config = dict(
    n_layer=12,
    experts_per_token=2,
    d_expert=192,
    activation='glu',
    normalize_top_k=True,
    balance_loss=0.0194,
    norm_eps=1e-06,
    beta2=0.99,
    batch_tokens=65536,
    steps=15108,
)
Below are experts of layer 8 (counted from 0) of a mixture-of-experts language model. Rows are named router (the router's row for the expert), gate (a neuron's input weights, with its number), up (a neuron's input weights, with its number), down (a neuron's output weights, with its number) and show model dimensions 256-319. Each number is 500 + 25 x the weight over its row's rms, rounded and kept within 0 to 999. Numbers have three digits each.
After each expert's rows: a language model's description of what the expert responds to. This comes from a sample of Wikipedia text that the model never trained on.

# expert 8
router:471519546485490480510477470523497511472478520502516498477473504502478519512518533534505522485500511514510475480498522521497554478477507496495488507523494508515423509550432468490477522518442497
gate0:477486510497505525505481511529516520474494517494488484491494564488501490471498467514522467487472508495470496520505492540527463487524490528475497498526492475514506480534482501537515502490492510
up0:495495508479496530489526477518500522534486493506480538496477490514519568518529512481527489498502485470521489463490516478490501534504497486489474490484480506464525507511486523405476460470459528
down0:456478485482500490489464490505459507511517504540516493514516515505508478514547524474537510483480482478511489506567512527500542485498467518546504502474508480538483474508502508480534518550549503
gate1:498509527515529508486478466495502500482488502553472511487532494505500508524457462513506470484501495552491477522467511490546505512484468515514473466508491510503507484502502492488490450464500496
up1:450523457501511534502519514497507512479516519480508456476501543480506503493530500525504493521485470468496489511530480457481491472476545479484531499522542464479485541497484517551472506508496493
down1:542469505478529558498527504486501499548514525448466509523509547481517480472485555476508467499539512549479524476496491468466520485528499520515494526455526530526512484467484509505500541482511475
gate2:520514528505506496527496544505520457479505507486502501510471473492465495486507489514521539484474487495539527517481517543502508498500469511541507478561451472528475510500472515494511483497502505
up2:490509498512529454566500494489504489462489465537481486502477524478525516508501514510501489503470523480546464516480502485483532458529458502536484519517484538494509512526516495539500526487475518
down2:501523489524461529476517483496482511532515497482497477514482509512462491517479490511530469470511478430497523502482480486500472480487516492464533496567490499502539511509484480525492505519554541
gate3:511499483525521498479481504488515515499499521517494521502484480524472537531526497481559463520470484546482516563479507512514468519482489489471467527531513510508480514515503494490525473486496470
up3:495492454511478493485494513454469491521508464465472480495440537513484504480498553499468523497501495527521494474479534490464476454509479512485508500501555522486535501507528471501504451507555435
down3:478495530494531518491535482484501485500457548489503493499460498502518461457541508527490500461448487490452492490454494519487481469508499482506489481497539523519520529501510472461515522505493473
gate4:537482508512513503504487479495500497501516544495487539527508498506475518453481496489549525536493450535487482515456474531582475491517525483497528501520459507478521489480561523498458504472557442
up4:512515518475507513511520496504496482523488500518460480472500471539506516522516524497484463479489538481499525521515523531476489536500493528524500503489521493544495516520455505464512495561471493
down4:502500482497513510491481545507488452499488516492491569502543502498479522484493490510503490460510560476446546475459480452540470505482481486522472479496494444504542487516505506504493526536514547
Plural endings on people nouns (philosoph-ers, guitar-ists, scholars), table pipes, commas, and nouns like President, members, children.

# expert 4
router:503511511475492465514513519496492530489503479494474547550494505529468473500517496471512513465533549469523474468494473521496460513507470514495527465515512496455464509505545506515518539485472482
gate0:474487538523521501521498486525496456531497509487423467492506520468492507492503505479532503491454466475478509474499489530566453495522511509522482467502473511485511501545476525492499510460492491
up0:515471496467510501509517499497511499504488486494473554499499551523486516506495545506482502549515498476505521493503486516479519491523463494471509472462485502446486502507483494426476501480476513
down0:470493462508474531524469479471464518475519537519503489494521516486516485518488491443537519502468493511509490530507491507515525536490524532504519499519487484492472476535516496472545443492534493
gate1:536483529483496491500491487506528486495487517542490486497519497520475497503476464478543494495524522528477534542493484510508518515503476506476444462516456495475497467452510505505530492440512535
up1:502514490488512520495506533501523514481541470443486458424462510507512495470506505486482486498502489464494478495547511507490452461457512441457520486502508423495500510514478492556466530490502495
down1:501446509517505545505519490482519522499526546524501510529484551490475436510490506516537498519481538475515538495556487490502511509493456482497471500458530536527474529488473506519494514470467464
gate2:557516511519513489538449493475503480501490563537480484507511487509452523525504495524527527500499497486482513535556512540513479490476492490495472456541467469504472495503498487513501499516475519
up2:492521535517525483496539510493496555517482518479520524508487533508497488501543554480521494523493485508518550480489530487467464502513469503532476471478479488491549525451536491510455483495492473
down2:529489475489489494477527526442476539523517475510514469469542494529494479503515511522510464505499476463505451482507493512486455477503521490519496513484545505494545511511466536533503499504544512
gate3:531466508477501470503478548469485523489522521490502528496491507475456524504531470445545485494498499529478509539489488512534491482494487534494456510493518530525513490502511478484527551468498452
up3:474488502525475496493470525487501521499520487504461474529484538500485493458510480479476515429498517537476472481481524520474505504495499487504491503520519508471539515498539473513534475546522501
down3:516505525489515503516511515488523541556485519508523478497480466528509504465538504460512474448537535476444539539464490513547515476495495468471508457511490516506483539522502485557526562487513535
gate4:554477474479504520490453450491499492499541498495495526552496514503497529528481523489563529517528420512525506499520475503567505542481515522490517488509515514430501459461526513466515473467562493
up4:488517527558524497528481522503473487488475499496481516467504509493483469516514548501479480474525497492513533527521501528516464553549472498523506528516505548486494510492470460515472495522503475
down4:494488487465511506504473502495482506498500515495566560486552530512469516500540476522478508481478483529484483487485538506511463490503515509511500548485496517480559513505486532494481537451522575
Periods, closing parentheses, paragraph breaks and "in/and/of", plus inner pieces like "grass-ro-ots", "Sp-oi-lt".

# expert 3
router:468504497515477530491520498468478500494506495509531495515524491507553515471510494524483480474485484481479510501476508593513461480496473510523539516512468500479511488496485462467494507493520463
gate0:499471521502496511502476499539467475489529508502447484523526515506500485491501505511505491496461460504476502505484500541527485469508521498511504497496457505489493493531498528481543477459527557
up0:543488480476513473519502463491481474512466461514526506459458485488487520494497500510504520520522517493478508464493526509463518546551459516497490524488495516522512494479518482466482488457526563
down0:516492555476513505482491466491522495479495486480517500478452568481488492507518510465495477506480493488501525503506520471462557501506517512503481500519492434501542437523498503485490492486527505
gate1:522431504487516467473489480475496483464507487529510520507492481524492518469476468484505476496512470526491511535484512496541519491490484511486479516508465502488496502490486481524518473470521493
up1:493528479519491574487498529429511481510529490531475461456492502482506496499504502476496491494534536488508496460531468473477468495456489478488522524542511452454474504533466504519466516473516522
down1:510458513460537529485537509485535493503536529529495508568488542475545476491487499502502517506461503532485480494545463508492549497500496533450466518492511530539509494490500496498516476503490500
gate2:526533508490522469525461503504509516504549470570494477543499493472474515484491472520523478504498515481440475514523515548540514495494519503508486479511481487486498481506531520518522543480484508
up2:487504506521516466512534502478491518507521474519490497495496492479500444478515484488502494502514520502508478486474491473445509482503459497508483459419519518470525494497528480511484458501494483
down2:485508524520500502502522520479482480520510517528540476526512504510521470521497470520492477506486491502470508500493473498491511457498534480518503528502497499492544518491515489510528551497516476
gate3:530495520505511522508482530429501511453504521518492483462468458502483527508500462490517489500475453537528508536491553499497495532484507504494454526502502490526511486466484510465524519497496471
up3:518488450499457501477441475525479518520505524469449466520508519471480484490518506459484523493518475515423479484441529520468466491510474486524534515523508466478508491493524505521534444492485485
down3:515511533494550450493517510457525510499520539491487536492491524549551506498531455514498508449476488510498517492531435535511550473498526479521506495479476516512475498541456501511519496507539514
gate4:533466523487534506487452497471513455498531506510519528520493527489494505503466485485558500505471477534544496537490482496542479531509484511494479497477515515489520456490529509480492477461530474
up4:507485480538507515490489514536485529508512504522500510461505498518482523523509525513502514493522535490489529499551506533499505512499484531488503475552497521505496526494499484561492527531462521
down4:520473485483511545542488550500533524488478508524517539513524490529466512490506488512523489494509488513457487469501553483495476496507475496453480512495508551524518537459489516550497464528565549
Surname suffixes like -ev, -ov, "=" in headings, and "the/his/its/a" in species and genus articles; also non-Latin scripts.

# expert 2
router:507521507511533489474478501509502468530512508469531498467481483478517500483480520499511498515488515501474477473521498433502513512473497463537505513508550458483531514479519534503468531482477485
gate0:496486513494488547510475511529503488473499521540489501524508496507494461447472483533508493482458479510482532501494497510538476547527499509505502486510476520528513498542496538542492501488522506
up0:494498476468529498544505489485506521513501461490508531507461517505500481498497523511482497531488511483528504479504521517453524546519477462502487514444506478471463507514499488483483519472492518
down0:491462493498524513460475479509549519500499561508542511502482516521498511497531505484524479497523458507535513497567528509486574502470507549502489500480485480519541491526467512480504496511486550
gate1:495487520512535470479498473492490448473506468553467477513495479521487526467460521466491487502485486551507507508477478508578473495504476488467473489472492503470488487501521515493506474515549504
up1:477567478513503526443473531458512481549532475496478452472468534523517490504534516484533460471501477484468496492560497504512480497510507489482520498523527461503503494526508473523463530497522501
down1:502469486497493523493566478534523461484536485466502467526498503498509498475474494541486486488493482520514528483532512505489541503484450486505499508542558539522500484503536521512480522473487511
gate2:517501529502514490500476509478504486522549536539465485476478443475447520489486506499551523470510494497505522571533545494519499508516467519513497487509493479476508485505484509515527492514494503
up2:509507465541514488488503485496534516476492462504494521465488492512492473480493523504511492531539534486536524498452500523474474531520482506535511512457501531510508481485518485561485496483472480
down2:480486524500469501515489510473497504485500478509489478481496504493498511482480486513505473471491505490539503458493486514493513499509482491470545476517521492524526478531510473509492532524547496
gate3:515482532477528488497500553473504502542501473499468563481475486490483509541547467473524476494513443524473526501499523518504517523498478487495474519498526508486517510525507488489475512490529511
up3:509513491517518497465488498502490506510510534505438466509494515501464489504530535531502529493504470492446487487485519527481499480521475504569519471517510477465516516524500467507513474532500469
down3:518477520516521515513501459508511524501506505476516475478472482519491453480510450491491528490519510482470513494503506495493509480499497489484457536539501527465462520512472464486482521507510524
gate4:519454492525527537470492493506490485478533493484484483557530515521482517505465499485568506525519458480526517526492488487535510505489502504527484533529493507465513516486513513466505540509497508
up4:471498477548516523485493508513473522513466485516476509457524507540506498541548530489497469485469490491502497539546501524509475528499473539521522491514522497516511527479493492534519502513518490
down4:484462490526468495503450499524470530526500478470512519475527478500452463545506497475460520455479509469487471455526513484511479500508515457507536504489488503540470522471502468509455505484533567
Opening parentheses before unit conversions, "=" in abbreviation keys, and inner word pieces in taxonomic or technical terms, e.g. "Mon-oc-ots".

# expert 11
router:548512482525448518495438563525513548488525484505506467486505529472482525559522508518500484559517474479467503493504480517487487498500535493488528498512483505483510524510478429511480489526523514
gate0:479487517501507519486481493517481475479527499499471482501461500482483461477487511511507520477480465497452513504507488525549489499562485519536492489458450488523484482504517510491524516504524511
up0:502495488470523522485534525483487486515464472479477509498474479518508524480490509541504479527482565523509502481465506482480558538501487531473513490529500482491509502481497513480478499491487517
down0:520436517505524474462469504529484504509511509488461461516501532512495494529486507501504508527482504528533524465556490511506515509496496544521506465474536473544522515486520512481475511529472501
gate1:502469538505512434504448500475502490497496477546457517524530494523499537485465483518509490470507506522481548536501512498561472507503507499469491482519490505470500487459480486500496521509539524
up1:494513534549510521512505516496529460503541500510500394500527445502503487500546492497494508464500522488526477477531454525498510505494518501474489506500510435498473508516469484499462522493490481
down1:552463506508491511508519516501506467470546511469507520539505516482508494498516501491514489449513476491491494475489485497521513537517504530482491518524530505483526503489435486562507515482490455
gate2:544476528516528469489481505504522462532550526564490511543455456489468496556510498505532527506489526471498493525520496521486496468442495501477490502522484466484472479513483514463499505523526486
up2:504449494518492485530520543443506547486500499504531508488472535492513502486507516465509504496513508508528522476468502451492491520523480466501485525449504528479528515452507480513471523509497445
down2:519529497489497512497528526524533477544527514463510433538519479540505466527515520542522500498515513514501476469503514462502497469461500478499508481472559501493514510520451518505478482515540494
gate3:504508494503522510517494532474497527510524545537516547488494483464491512509548458462520484483497494529508528535521496468501482510541504523499466502558483498486504481496489521483488522485535497
up3:467499506523477535479479513497481491526488518523441488533496483497490497502527490511479529492513497517488506516496504488450544493492486511505517495519572499497526482515524448504584444497508504
down3:472510511480530467527509497489542498508499504474515508519503465482515507531455466505498521491494497470519509467522439511489546487460494485458522478482513519500503540519490490530538514529481529
gate4:538460514505528499494479472497471476478537514482472503522500504484468517500466494480557520539496447516524509522521450508554514501508504515516500509484525517496536461492506514492515512497528462
up4:492511483540528499510493512497497512490456531504528511512498475504485498516534529537467488464519532497468564494497522542485518585495486555512523503544510526529472500496460497564502492525482463
down4:516448567480504492506497507452501487483477513489512542523535507520468516532481487474523467434503524490489499467509512479513492475511499517510496456452528508504496476498501479513519501511539548
"a", "was", small numerals and name starts after verbs or pipes, e.g. "earned her a nomination", "awarded the album 3 stars".

# expert 5
router:480488487532487504536551484515498511504490463507506494459519482486553481488513506548480522554465485513490507512484548446486472517483463513518459504502543537503519480543539473533487483528481513
gate0:515479496483530505518489453546532504509513504539522496533497528538515462517511500523538503485462486509472513532520524486517480486526472497491473466490427488499523479528461527504502484455496494
up0:495452534470515523514507488486492521491473468514466523482429503544480522536540536543528507520506490534493511451490510493479561539510475480473502523467506463482481507504513516499449490506492539
down0:501493502541519532485480494538483513488486497522486447532500504478473505517491484465503478538510462503504513506521465482515490498492515530482540474482506489509531483500500532548514496491507506
gate1:500443504502537499524479499468493476483492448543465463512506502526484511520452487497513499460500487521509476556489508489529480478524503477495464478480464525470520486471498512488497513500544491
up1:456532467502533540528505524473497499472517488513494455495503503490507511485512487496486497482487496492494509509546465515491472481494525486477546489520478495479481523477508501511484508500473547
down1:504464489446487496478526501529519492511528512463526509556503537480485470510465518477497501502465526526479494468530480513508472493465488493485474515503461545507500505470482518489503496520489497
gate2:541507512537538547566468497507508498513533501544456491498479502483460541515486483539545551473495500503507494527534522496514502510470462553511469477502496513484491507496490530507481504508528525
up2:487489531507548468532527522461560512502560503505486509489478513488525473534498545507471504512516484462511477457482505476505509477542476473563470485453512557494511484528499483531446491497502486
down2:490519501502459504487497495511503512535512463558481499518491500496492485489484494524530458468506526486504510485485506516495508470484485472466538517468461542500495468496460492512474527459502486
gate3:509471497483507518507491557440514505504512488522477505494502466490497493481531431468514490484473468560573529550464512478490508494498516520487508535515507524527519484529516527430496504473543489
up3:470515529530443508499507466496477538517515519504464499529497503516490509521504534431521519487497519511459514473489543524491524501499471504535481468510478486523515547488518497509532475511506432
down3:488524479478575487495520510484540515483481526481512494495460477548510465466516457558449538481441503508444533509502493499479495485537483503506515496547528506550486563508531508521495496534540499
gate4:515488487513519515500489499464530512477543529466516488527532510505483509508470455494511528537508472484519479533530415497514481488485482492505450490526515508451512483503529509518494507528539492
up4:487484527518505489475474501529482482515466515499466530491523492489510478519521504505478490505506489525476520464514511532531472527522519502542479480530461525520511530522460496519497488528502475
down4:420477458474524508524464535520507488506489522475520519498538480509438501519498482516499561496499489494447483494508513484543499476496503479503504506503525516526497495497521500512485483512501531
Vowel-ending pieces inside personal and place names, e.g. "Luc-ie", "Emil-io", "Jor-ge", "Liao-ning", plus James, William.

# expert 10
router:514537472493480528454483528523482520521487496483494509485554503487509492503482534505516504502535489536523511499481445483495503486501462510512471507480504445535508508481496465542493468462495551
gate0:475505512504515521489482499510504505520486509529472487503520510509499478481512510513527505485451508494500495513504494534536478492555488514534489480501457498490495462506495497520521516459498489
up0:515503483464502496531518519495512523531467448498499528496461497513493529528495474484482476504475542515474486470472490483465544533519492503495500525506526466490484528474503511458522481512493540
down0:441491476484499500433462477514522537477513504553518501498558513485537496546523499497486494499439453476490494484537487499499540477497521489517495506492492503529543505527496541508501484517509521
gate1:510472486485515464485465510473500471530489470524484512526507498527461527465457476480504501487500469513523495533479512531531495533524500518483458452509496494474483502497467503503510478494510510
up1:498556529479522529491527496486502485499521500503488445463450475510530510492540500524476491512479514477451514481562452500501499496454512505472523547510521450470490503557505508522466515490480495
down1:465453461498496538443508507503543539482531508526472501517482564518539501495514516500516426504441491513461505501550471507496502508527486490487520548464503532477510494487504515537494541501500481
gate2:532471523493541482533452525527520476503526512510517474510497477513459518555477471549536503473516499545503503537534522473507468508518495495502517471505459514485468476488496489527516492517490532
up2:501498503529546462515474531470478504498515474513537475481461471479495467494518487514499489525513455495505503487506518457469471500546444473537494512459496546478511472493515476518487494508498493
down2:484482506542503532510520505465473468513481497515487483503504509527495458470526505532473509497519511484477456484491486488462513504505496485509513561491494492503492497499488501546515492535566506
gate3:520437518497520495500498564463489505490506540531478502501486513505488513511490486500524478477521473582489531521500554483523503494480497526487464510466514508517520450535493537477496501478502471
up3:503528439471488508487500496498469559479504453479472524516485516528471491502518521481517515501457543500479477509506500531486510463562485515541479512523519508487510531476508476517500492537516467
down3:489515543488526553493499488460484534498473518500543517464478531533491452476500473488491528510475527470417527468481478486522510467452513466493487528555542508508489541503502494529492542486553530
gate4:536452521511503505485468470495499499461544530508501532537520515491511483493480526459551517502504487535526483536524473505549508531500519516489466495497526509487510477484511510498474496495520466
up4:485538508519508507479497487503445492506481486529489476493474490536519472510516526486477502487487503476481528502491532520516467532510503546533510522516506523516498497501436473523507512556484487
down4:464463540517517467485485517509530510466526529516498527485538483514475491516485485443482486472482520501507476483499511470485481516520524498512490495519474506477528478513483499518527550467498556
Word-initial prefix pieces (un-, en-, re-, de-) as in "unrepresented", "envisaged", plus pipes at row starts and "also".

# expert 6
router:508523496481479525513569517504505505574498517513474515475524497514450461531464530529482523501528493508460502503457527500508478495497512518448546474511494476524519495470474494499505490539492545
gate0:494452530516495534484472502562489493484490505508454509529531547525503472518499513510547491478457524518495515499496493521541485497542492491515467459485474501510517499506505521498528499489523477
up0:466517485472532469500546497453479488500486490531531501467480469514489550520510516527488495539471514505506496491529510531483548528532485506445466482503523503492503543518485474457496493503478498
down0:485494479490504525463470471481469525466499519524519490456496519514465456505521492478495495505511511544487525508495538541527562578475509530503506517450494455520499515530463500498515506466505508
gate1:500480527528546517516497472511466452476488528541484517516512492537459546520471475501523465474491473519499542530464449481520515514509510502491486513478512535476488497475487511461510487495529493
up1:437537521502526512475537498491512506506503490531506474483506484472495486483519486493499489515485516445478501489526511541516485459497517484507530531534500446474493526522511511529490543524459519
down1:485463485475518535470531532511501490481525525464491489507470520516489496519485504505509475474453460499487520481529500491532497524543497470530515508528548548481488487495472513515496579505508487
gate2:548485521502530515535495529507528476460510461515507468520503462512485490543459490520547507508494492502446515538517510521528485521511517507507476485512494525502460495492505514480526492458504544
up2:479473523574481471496483544446538514482492493541475524477510491525521504497525513487518528508509498508490526478487515439488503467489519497487509501468495484487453472524534481479492503442448508
down2:446529512490506503513529476445521501508482485488517518475484507505455455506466481558492487502491487471470466500503510472513488479498506504456508525493483511487521532512522553519506537523535495
gate3:486468512503505522505501511430533508463543544522493517492491463477499511513488500454538511502474449571492528529501492502520492479517479492492467513519500503506469451529484515473521530520543500
up3:523514449541457543486496493502464474540488530488428481531484489491482522478507495471518540452507513488467476502461543500486478534505487483486502502528541497502537507527536466520498471523467499
down3:532503500503475462477474495487527491512519573489546509455458515507526475521529471567496480494451537467478553491489503526507489522489503440457484494544516505451536537519539485495479552464501505
gate4:538456508487509508507485484482494506476497511457443540518528471489479527477452499463560513526502462510482471551492449489545475512498513504465475504513487499486501457473538533465533491504544488
up4:466524472530520502469473516496471505512494475543492509540498486547502464518493535487478503491495496503511550473524549526501496511451489527534480511514518535494480550513465483534482497518486482
down4:492513518487492530497486527498476516493463486491512531538537512522504494481478477519523491449470505460487528465501521474533512526508467499470479497500492505470487531529489475528499513508506555
Prepositions after a noun or verb (in, of, with, between, from, against) and verbs like "played", "held" in prose.

# expert 0
router:481474518540487499467482529524476526464491538490480500496554498482490465546510493498524530546533520534464493511499534559538468459497519466540529523468514500472470517516470556497501506528493518
gate0:489494488505522530492484516504491492497518525514492533538520506519501504494507482517520515483462502523481489489490495506526484496496524504516509457495469510487497467531510531503509493509472481
up0:517500526450521477529542505472495521520537451489510531516494485523495520519572534496506488552526529531500475475490539482467538521491493515490522504490497479521484484538527489473495446514508487
down0:509479472481538497468511495533494498530486498514526503542489507478476502483514534460507498486486466512451509478502514500545527525516508512504518492465484440491509508559506488519525474506507501
gate1:514473525480522493508483483502509471497480512546474495509514481523467506498439520504513466456520486531502517504503489532533487527503491558467474505491522508446501488489481494466495493483526496
up1:460528484539526528498486519490527476496520505494482485467513492473509501483565507487525494493489492518515468476516470479503492471482492485464516519506563448521502541520503465516450496491470506
down1:470415493498495498486525547519529494461502538507527502533506544515499505478493509495487480509497501474525502522490512472481571512504479495493475539501526514531505476508465517517485500508458509
gate2:523514520486508481506455486505516484479553535532497472520464496492438491541495487533541497465515494518477512550546524493541505502486482518475456470516461515505478457535473497532549491504530536
up2:511462515537510452492502519459517486487545470530516499461500510462515442461461534490494485536529484501516522451436512451488522443550477498525499503498497523513525527533511477528477492495472499
down2:513490507482492557526501509478508494495520508519516479525528527508473519510489533516550457527496499456473459503495474503508504476534518475504534497508501480518509478520480514500527484535511503
gate3:514439526512521484494517513488534514498511537466475515451491497489502528532520456448526470478493477524510501543501471505513495509500494461469437501515500483520496486513494527471497530501522477
up3:509507470493469498492483504517481491486513500515430503494491469491517539471549503464492526490512485518469481475498510504476514456501444509509540485512527461485506517523502487469520449503473481
down3:475512518499560514511529487497515548483512527459522527447498491522521444506533465510481491476481484481468505481469461502499481495509472496492515504528501495456488532512495487478512515517523519
gate4:538466526535518501499460485508494467518560499464485483542525541463493469513469486474561510475511460484476508511514463511549506490467506484533488488495512535489500479486533531474507519486505502
up4:493508486536513494484498513514485484486480482514494513472484468507504500503531521496448492514503515472519511473510503526507509513513516517506486435515507506465455519525433499580500464524537481
down4:453515497470475459502467515522500520536462510535521525478498500526472498505517463481485483458515485488525475490484549480541481535490453521500506484486463521523507481512518484512494561488502528
Line breaks, hyphens, en dashes and numbers in tables and infobox lists, e.g. "six-time", "0–1" scores, row-ending breaks.

# expert 7
router:530483480514503508517480515497490491492498477473494470482457461453545458440539476459535534472471521491493486563528534494517518556475517491507496482492509531524486483500507527499481491509517491
gate0:487494513518501516506518495494485474488484519514507470532521511476489469510495494521529500509477462532475472524518491552542481498526502509524483463471461485498523521525499519510527500452494469
up0:529484481452525494521479533458498517523508506488517479504477542562494479536499530509507506536530481494510517479503507522445540536536507506512494501516499519466492489545509494455481499512480508
down0:487480455532548541470477473510496536480475500539522477430483546511530495471493518480528499502476481523519534520514495474499558548461510503480490509512478479543500487525516478502506505466521537
gate1:495468520516543476499475469506501488482520486552430520504512498485492516460458488479524457497478518508454539519499491510523536523497489496473454489480491522459517494474514539502505444483516506
up1:505543508518502537481507519482520502472492503536493471481472464513482526490543507504488519494543522495502497475541470502513530515540510494475512515519520463505473517539508498480456514491468545
down1:474472474474513547486536522463504537520529501520480480479498515531530532486520516465493508497534562514494472504517465504479494515494483456478472520494507537504505503509507537508521534498476524
gate2:541483506531535486508456545518508530502525517535510481496466464504485496535498500514546487454487496483491492520540524520516484531543472472527464524520521514481502475458464515511490516510505486
up2:504490523550522482495510484471484514506502497500488488482503464478529448527503515519492483509494487491548543454503493438532477478502492479507509475488514565517546495497484520503448513489450466
down2:518523513535503489469503533440459459502499486530523503534514508493487477494495510502529513468495505463510525483516479514512520485556497489517523508475499515527535464511491510492499538532558491
gate3:533480484495515517453476520484481502501544493478473530480498512461488536511532512477541503499486466552515531508476533477514478538506526495483498516534507507478514469511527538435508523486541506
up3:491514488509475503500492506506488495492508477523492487494463488521483519497501498456504543528494497500469505498479523509497477496502465531521476515490510488472516527526528454482500441539492491
down3:514491551503547558508527484504521479498515550509519499513437470526558501479512458505475509497474481471529538493465457524518520479516472525465477532525528521491502509531531527495492508501569516
gate4:560463535510520513492474433468483481485540505472510482567517529474493520487443475459538522535506455548519460527509446509538505496488522516480464469493502509477519514499533519502513507514546474
up4:490521499503510506487469495507475472501488488513485501452520489491531491508534518511512489492505516500524535460510521543513501553546493465513486505513546535505474518484456484546501512492477534
down4:490474499470474511594463516552468504469519491514506541446556518511475494480458492500505477508530483516480494470473524459519527484512493502499496520454506536505506549508503502484475492487518542
Commas, "and/or", "the", colons in running times like "33:00", years starting 18-/19- in lists and score lines.

# expert 1
router:518485481526558500512529512510481489480506496496480458468480536518537535520488519501478459516512465499540519464503545428505540460508540514493465511487511529476535502482478521494505485492479531
gate0:458482502510515526497484489540525464478510526504480490509505509530499481478485505520514479473467486497449507491518497530539485486527499466481511452482477460511504485536473517504498539454475472
up0:525481500487549550499521485443487475507477454469502541481509506543500490490523524526518467530466517493492474489491499499476531525541503475511483529491512488507491510510494491484503475498460528
down0:459492514512522513517485479505541514457470513524531529496514527515474512521519539457495484529447513511486510524498497509479544466519559501535499472501472448466503488525523531479496511470527462
gate1:521459541480524462535474469482523492480479475524481500518497497550474494476483489495521474473456500547504489550477494525547484504511479493486434452504535481487507508467498528499490506477508476
up1:475545471498501518528496509496544476475542514491487452489529485485518502506526537528498493513533490466515492526533465503478496479504511475459557501511549453495510514531471449529441525499495531
down1:469427463471499531485524556493520490475507495475517457508491511470541455521491530497539486508470492561487508483487484467472522476505467506522498549502499549501487528478489516508485508475468507
gate2:522512534530530426545458493514494469502539486530467512517473493501468555541470516512543522500504476471485520501544541499530472458503502494487471481496471502489495517532488506492509505475508505
up2:507503545540533485452517512458489502454511523526490516457510501488499479453529532474488531507508544474495459483505500457487496488552477510505510482477514507500511476537521506525501505474459490
down2:469484499469484509477543483474492503504478520539547449497504525503483486505500521534560483485481472475494479502523487518489547488542530499514501553490511535538507503477489534514496527511494504
gate3:508478536506532497456500527430483478482529532513508507485499471470462539504500466488512483492494468539514527526497541515493482528475492499486462503519489492483552480491492534456514502487507505
up3:499471493514480505489447528530481499517500481518466499521541499539470461533534492458500498490490489521404486485519482507490473508544455506538497497529568470477504504492510460517499503492486514
down3:470513522473539513490506515446511475486527522491469531489493500534532480511480462521511460467525440488472515530531479481501541501521464457463505478533482485485501497493487471489467509540560520
gate4:519465492528534512511490466515525489495538510498458503542495530474503481492470487486526481548488447506535505540497436525541505515515532504500454502516512511500509463513519534466510463467512467
up4:515492500530487523486448513527478510483510508499494485492521491516492488516528524486469511488513514494465525518532509490473493532542470565524502458524515533520465530514447493502528509528500479
down4:490462480471499485502481513486533503461496497512491558493529541503478520490533500524513500509478491504472522442504525499494447525473491496476482487494469512523475491520521519514488529485523562
Mid-word pieces and capitalized name parts, plus "American" and "All", e.g. "Cincinn-ati", "Blue Jays", "African-American".

# expert 9
router:466517474501485490557483494476511522484517479505500523520516469507497499520518479463509439469518504502500476492496462491503501471516522502490492482503507512472488508509574507488512485466500505
gate0:478491506521510481515497513544492501477477516508507508517514506490509512494511467513532534480454463489472500502488526533550512529553483502537474442491466477504513506508489508509531478489486485
up0:495468506492504502512526477467488479524490472486527507511468505567507518487533476504476540494528524484472496495491483519491543501524485483505508497494509480499503496534513513436494465479491518
down0:530489520507518545498484508500470505482508538517525504500495532514490498509495478479508505518492503505506496499592503508515542549474526503540507531472486474519511519521508519482482475516510534
gate1:537457572493544473521470462486537483470491492561488499492502501523465496485488477503532475496531502535532530549507483497530474526492497509475468460512483506488489470489498482504481494500516528
up1:458569490509518504492495490506509499496497500485477453456492507503510504496546498516495501484504514451470491476536444491497483469454521502477545492480531442454483502504512514528484477485510514
down1:481442479467489508502502522509497498468507556498495521514487497495490464476526502501506459527514526504510503460535475492496527487495493504493519546479490543508485518496472530518507519461472460
gate2:522501500520535471516463496497509507474517505543511484533512492499463504527506455516513488491502472487509512555575525479518464519498507502510490475488502493501496454528480527480500513519535514
up2:513463537565532470492551513521516511509485489504509516498531512484498462506501505492501478525502511476545475501513518431479517479496474531504477513505531521500526525478523503505466439485505496
down2:504528505481462540476530517459513548521519492561508493511483505497472490499469520541516487466528516438501496480512472494468528444556505503466526492466513521510505544506524519505513498482488495
gate3:497455544492508481517491506457513536485536517538499519485504496465489521517516503475528487503489455560521510514489535490515480525474499520473468515526515479498523483535490551448494548467557496
up3:496473451515495527464460508491483466536496497491439486512519505500478506514519504453501503504497497540506500487510532491452485468527454512506485485520503486485524477542535459500511444521505505
down3:483534540481547499464536473476504503499518545499532500450408495513536415492512482564518518491486454481485498530520453517477534480491504483519494493532487469500525530489509473536483517532544501
gate4:559482552499507528535467488484528482479552505513465540545510533467522478499480477491551499521526472518503469513476484503549495495508507490493470491485515486427540475470549552469497488467543470
up4:479501488543515487500524484516466498458478513537501491464475489486487482500553535510502499513482526517518513512496503512501504505495507530542484532495519499490492512488474491546538441532457489
down4:462507472466502518496488524492479490453504504527524565526574497523467471469523499474544498486523509503472485431464517498493485509503522500487461489457504510519501488508484507500469518482516559
Pipe separators in numeric and sports tables, sentence-initial "The", and nouns like title, song, office.